Weights of a small mixture-of-experts language model, trained from scratch on English Wikipedia.
Size: width 384, vocabulary 8192.
Experts: 16 experts in each of 10 layers, 176 tanh GELU neurons an expert, a softmax router.
Training: a variant of Adam for the experts, 250M tokens, 7633 steps.
Below are experts of layer 7 (counted from 0) of a mixture-of-experts language model. Rows are named router (the router's row for the expert), up (a neuron's input weights, with its number), down (a neuron's output weights, with its number) and show model dimensions 256-383. Each number is 128 + 24 x the weight over its row's rms, rounded and kept within 0 to 255.
Before each expert's rows: "raises" lists some tokens whose logits its average output raises strongly, later layers aside. This comes from a sample of Wikipedia text that the model never trained on.

# expert 11
raises: "-", "se", " that", "–", "1"
router [117 133 123 141 112  42 158 133 142 142 133 108 120  90 136 121 138  80  81 135 135 127 148 148 135 132 141 185  94 159 152 147  99 142 153 126 141 149 102 175 124 139 142 138 128 136 123  95  97 115 138  93 123 167 137 126 127 136 109 118 162  78 119 187 110 131 117 124 111 123 126  92 113 149 127 129 114 164 123 132 147 122 108 128 150 119 159 104 154 124 119 143  84 156 115 124 133 143 141 142 157  94 133 102 111 129  92 166 105  86 123 119 119  97 141 111 120 130  95  97 114 114 127 158  89 144 137  93]
up0 [171  86 109 130 103 115 156 133 145 111 148 127 119 132 130 125 126 115 100 121  97 141 141 108 142 126 148 149 128  91 143 102 111 121 130 121 155 108 114 150 159 124 143 127 122 158 113 132 121 147  78 151 130 102 128 144 159 118  86 127 131 124 137 115 113 127 141 117 140 101  98  83 174  82 128 119  98 137 128  81 123 117 121 130 164 184 157 112 129 131 117 113 119 133 128 200 115 108 114 107 142 103 100 116 139 146 103 148 140 110 120 148 122 110 109  81 148 108 118 118  77  90 127  69 147 127 122 141]
down0 [177 137  99 120  95 109 102 119 130 159 109 136 108 105 118 145  94 158 133 110 149 138 122 146 119 131 156 136 136 137 118  97 146 135 144 136  97  96 142 105 135 131 106 134 125 141 119 100 140 125 122 124 101 121 169 139 132 144 133 112 124 130 114 131 112 147 117 136 119 171 145 160 134  99  98 131  88  84 134 108 133 104 141 119 134 127 140 145 132 120 102 126  98  74 107 129 122 112 106 147  98 126 123 110 110  74 108 144 125 143  76  89 119 105 118 147 100 132 162 106 143 145  58 159 123 143 102 102]

# expert 0
raises: "s", "ed", "us", "al"
router [157 135  96  91 125  44 131 135 146 141 165 150  98  69 132 126  75 121 140 120 103 104 109  94 142 129 143 169 123 144 162 135 109 121 148 125  97 119 155 137 116 144  97 140 130 116  68 128  80 121 121  69 176 135 132 119 100 120 116 147 122 159 123 132  88 139 156 120 125 159  75 143 120 133 109  94 142 134  97 149 127  73 123 134 139 158 128 112 160 111 122 133 148 126 136 106 117 146  97 154 176  98 134 149 132 109 131 113 162 120 161 150 110 142  90  81 161 150 154 105 137 120 146 146 123 137 122 130]
up0 [159 115 104 120  61 118 114 143 137 125 126  88 150 138 110 138 119 117 123 120 159  94 136 147 115 122 137 127  80 131 127 171 121 119 145 143 165 111 151 137 112 126 159 132 141  77 136 165  88 122 145  93 119 108 102 138 116 111 104 122 145 137 125 153 162 162 137 121 120 114 132  80 102  88 101 111  99 110 133 105 130 137 137  80 133 155 132 109 130 142 120 156  78 106  83 106 173 135 153 118 100 126 107 115 105  96 117 106 132 128 102 153 159 134 185 122 136 145 125  75 144 108 120 114 146 111 139 154]
down0 [112 117 125 142 160 103  91 124 114 165 153 116 108 124 113  78 145  84 138 125 150 118 129 108 100 133 107  97 111 109 141  97 141 107 112 136 105 145 162 152 138 101  70  93  93 101 150 119 146 126 140 128 135 133 150 121 131 144 143 158 144 126 142  91  95 139 169 125  94 114  94 154 123 124 120 120 114 122 127  99 141 150 138 126 129 147 139 118 106 123 112  86 103 114 143 105 127 142 153 105 158 109 138 157 107  91 122 122 137 136 131 134 117 148 151 124 206 114 143 153 132 119 139 185 119 142 124  99]

# expert 1
raises: ".", "ing", "ate", "um", "al", "ous"
router [166 120 100 130 162  49 141 138 161 163 130 147 141 102 130 124 128 118 129 137 111 197 136 126 159  98  83 173 119 151 105 138 118 114 158 134  85  96 133 133 167 132 110 124 153 122 101 123  87 101 125 118 171 131 150 148 134 135 140 108 147 107 136 125 130  97 125 125 129 169 109 106  89 125 128 116  88 114 120 127 141  99 121 163  91 114 103  97 118 132  86 107 116 159 142 101 109 125 137 140 148  79 115 154  99 128 136 130 118  93 161 149  87 155 131  73 147 159 129  99 153 130 123 139 129 138 125 147]
up0 [117 169 153  95  88 109 131  92 139 129 127 109  90 100  85  78 134 129 118 120 138 133  93 150 132 131 175 140 112 137 173 141 145 147 124 136 147 170 121 175 143 154 115 161 113  98 100 103 125  87 113 124 135 123 125 151 128 124  74 149 133 168 117 175 134 142  92 113 147 114  94  98 123 172 126 102 136 100 143 148 110 129 153 104 185 116 136 137 125  99 119 121 139 102 139 160 116 157 129 132 137 123 125 130 140  99 150 135 159 112  93 130 148 121 153 115 118 177 135 135 122 110  94 162 123  82  80  81]
down0 [132  96 122 127 119 173  92 118 149 135 105 109 122 119 121 164 110 150 120 140 142 108 117 133 119 141 107 110 115 130 122 146  60 152 132 119 106 146 103 108 109 131 179 140 106  86 127 122 161  86 107  91  97 145 153 139  89 107  96 122 155 140  67 123 141  92 130 150 162 150 141  86 122 148 149 153 133 145 133 105 131 142 121 126 203 168 144  89 109 148  85 129 135 157 127 109  91  96 105 163 139 166 114 122 183 116 115 132 119 105  94 132 156 151 161 134 167 135 153 111  85 109 125 119 164  84 155 153]

# expert 10
raises: " ", " in", "-", " of"
router [117 151 101  75  95  67 151 193 118 131 157 162 127  72 127  87  96 107 107  85 131 122 118 131 154 158 147 169 109 133 145 127 114 145 163 104  82 129 112 151 101 147 136 162 126 128 103 126 140 133 133  99 126 154 159 115  92 121 125 132 133 178 123 137 101 124 133  49 121 128 147 131 107 134  87  92 165 128 118 146 126 115 126 113 139 135 117 117 138  93 113 148 116 107 132 104 116 134  97 101 145  99 139 154 143 148 125 141  94 143 122 118 116 148 139 100 116 155 166 130 116 130 101 123 139 161 139 122]
up0 [130 161 110 155 154 119 155  91 171 126 150 119 142 118 152 101 141  83 116 139 111 154 115 139 174 164 104 139 126 121 152 119 144 142  93 144 144 113 163 128 107 150 121 146  90 154 110 136  83 121 138 128 132 119 138 125 178 152 131 124 136 122  94 179  94 140 120 114  75 106 124 148 160 184 113 140 124 111 108 144 121  84  64 109 123 133 142 182 126 120 119 133 127 141  91 173 167 125 135 139 104 127 135 173 130 140 114 124 118 114  92 135 116 154 127  93 122  93 104 118 117 141 112 133  90  99 106  99]
down0 [142 160 142 164 143 153 106 120 115 110 170 124  98 143 115 153 132 134 127 174 184 102 120 144 125 163 133 123 116 148 114 106 113 138  91 136 179 143 137  91 144 146 135 108 134 160 150 127 135 109 110 185 100 135 146 150 135 121 166 173 136 104 138 128 131 174 144  84 126 145 102 160 118 107 127 167 119 132 127 129 122 115 153  85 106 120  89 101 173 129 135 132 128 151 142  97 101 139 125 130 157 177 150  81 169 114 115 119  98  92 145 148  68 142  88 180 135 108 134  70 109 142 148 126  62 106 121 123]

# expert 8
raises: "s", " |", " from", " of", " and", " to"
router [179 143 111  91 114  96 163 174 118 110 156 121 115 121 119 148 153 124 110  95 160 149 144 176 170 124 128 134  96 155 167 172  89 139 155 159  81 108 126 157 129 143 139 124 191 150 141 124 108 104 114 106 167 152 110 106 131  97 106 104 161 147 123 135 108 159 112 129 139 132 115 135  97 124 125  56 134 133 118 128 124 165 103  90 154 112 133 110 144 123 127 146 141 123 108 118 131  91 140 134 161 120 121 156 141 152 146 167 106 115 133 182 109 132 137 125 123 132 131  96 129 106 119 124 137 132 104 127]
up0 [149 155 148 136 101 111 117 152 132 140 129 129 123 100 177 128 118 132 122  96 103 172 118 119  88 126 132 116 126 137 116 120 150 148 114  81 147 140  67 138 144 143 108 174 161  91 121 149 144 104  83 111 114 147 112 147 105 116 141 138 155 102 128 118 110  83 113 107 136 171 118 122 119 155 138 133 102  84 180 135 105 126 147 109 145 145 140  97 184 121 132 155 127 151 134 130 137 110  79 132 143 104 112 127 143  76  88 112 137 130  93 125  98 152 137  95 129 103 146 124 128  80 104 108 153  72 105  87]
down0 [120 127 133 102  88 159 157 153 126 113  95 147 119 101 119 139 109 165 111 128  87 198 136 115 178 112 174 144 101 106 111 124  82 161 144 111 154 117 151 115 153 137 157 138 103 105 120 119 113 159 171 134 141 159 155 151 108 173  79 176 113 124 120 104 118 174 100 118  97 140  98 129 123 124 143 141 114 149 134 127  94  78 143  85 136 125 119 111 122 131 162 145 101 115 146 125  88  96 116 154 136 114 112 157 110 115  99 107 119 114 117  89 141 103 154 135 135 135 147 117 135 177 103 108 152 166 121 138]

# expert 6
raises: "2", "1", "8", "7", "9", "0"
router [123 158  91 128 115  60 136 131 146 140 132 132 135 149 130  93 130 113 134 138 150 152 158 132 129 114 144 138  87 140 134 125  89 113 117 181 110  95 117 102 158 140 136 163 163 107 130 153 123 111 162 103 129 165 121 177 125  82 121 132 148 126 104 152 119 140 157  82 116 173 136 126  91 160  92 115  88 111 107 133 125 128 111 136  83 182 168 151 166 116 111 120 107 107 140 107 159 134 137  88 116  83 130 138 168 137 102 100 128 108 151 142 121 122 156 119  69 139 122  96 148 109 123 144  91 117 129 118]
up0 [122 120 120 143 119 113 171 120 126 107 134 105 152 122  92 151 133  99 139 141 150 164 127 142 129 157 120 138 121  86 129 116 154 117 183 133  90 117 115 132 190 152  82 150 126  98 153 146 113  87 159 126 108 113 100 101 151 138 100  77 172 149 136 144 144 147 162  72 105 153 135 113 101  99  90 107  90 213 154 119 141 137  94 136  86  91 133 130 115 111 134  86  95 136 110 106 131 133 129 148 143 126 151 120 142 170 141 158 104 101 111 150 126 122  92 129 162 137 112 130  85 128 128  91 123 156 194 125]
down0 [134  99 124 122 161 133 116 145 132 132 108  92 155 113 112 124 120 138 139 101 121 152 158  89 159  76 156 130 133 108 168  90 144 133 108 148  71 140  99 129 146 104  76 140  74 146 138 108 128 160 136 125  75 153  96 123 149 130  68 150 103 131 126 138 147 138 132 110 151 123 140  94 139 100  68 146  95 160 119 159 126 114 126 134  94 127  96 135 131 132 123 145 104 144 161 136 121 102 116 107  92 137 179  91 142 154 143 104 115  97 123 126 153 110 131 108 146  98 128 168 158 137 198 150 148 139 124 114]

# expert 5
raises: " ", " and", ",", "-", " at", " in"
router [164 120  90  70  85  83 140 166 114 155 161 125 152 102 133  85 126 110 117  94 124 137 142 149 165 152 127 143 128 144 182 184  68 124 149 130  91 108  95 134 135 144 163 125 141 127 117 154 153 103 124 116 144 134 152 156  95 129 149  91 138 108 140 117 140 121 115 134 165 139 134 111 116 111 108  98 118  97 118 129 155 131 130 137 145 149 166 176 187 116  95 129 111 144 117 118 131 146 123 126 135 110  89 132 159 153 131 159  86  88 128 158 146 105 100 128 107 161 126 113 152 108  91 126 147  86 141 102]
up0 [133 125 153 143 130 123 133  99 119 145  73 133 105 127 148  94 106  85 129 134 156  99 119 167 130 116 113 134 119 128 102 133 112  95 109 169 131 116 126 195 175 165 134 134 142  87 127  98 110 121 142  86 138 147  94 147 114 149 117 120 153 128 119 158 103 154 120 107 139 119  78 108 107 103 132 118 119 117 109 122 150 123  72 181 101  91 158 169 169 133 103  93 117 129  96 115 144 119 107 105  94 111 111 118 118 151 137 140 132 147 138 130 123 133 174 115 136 163 158 102 167 147 110 194 132 130  93  86]
down0 [153 119  95 164 124 107 157 108 124 138 149 143 148 155 153 152 142 142 155 138  97 177 133 127 161 114 137 130 171 169 125 113 145  69  89 123 125 127 166 162 156 116  95  99 173  91 147 149  43 148 103 118 130 140 138 146 101 138  67 148 135 163 137 171 132 137 158 121 134 151 135 119 104 126 168 125 170 134 140 149 123  89 172  95 112 118 103 145 147 100 120 128 140 111 111 128 125 146 148 115 160 109 150 173 111  86 170 130 145 138 152  98 123 165 118  92 160 126 159 121 156 111 151 128 155 140  85 127]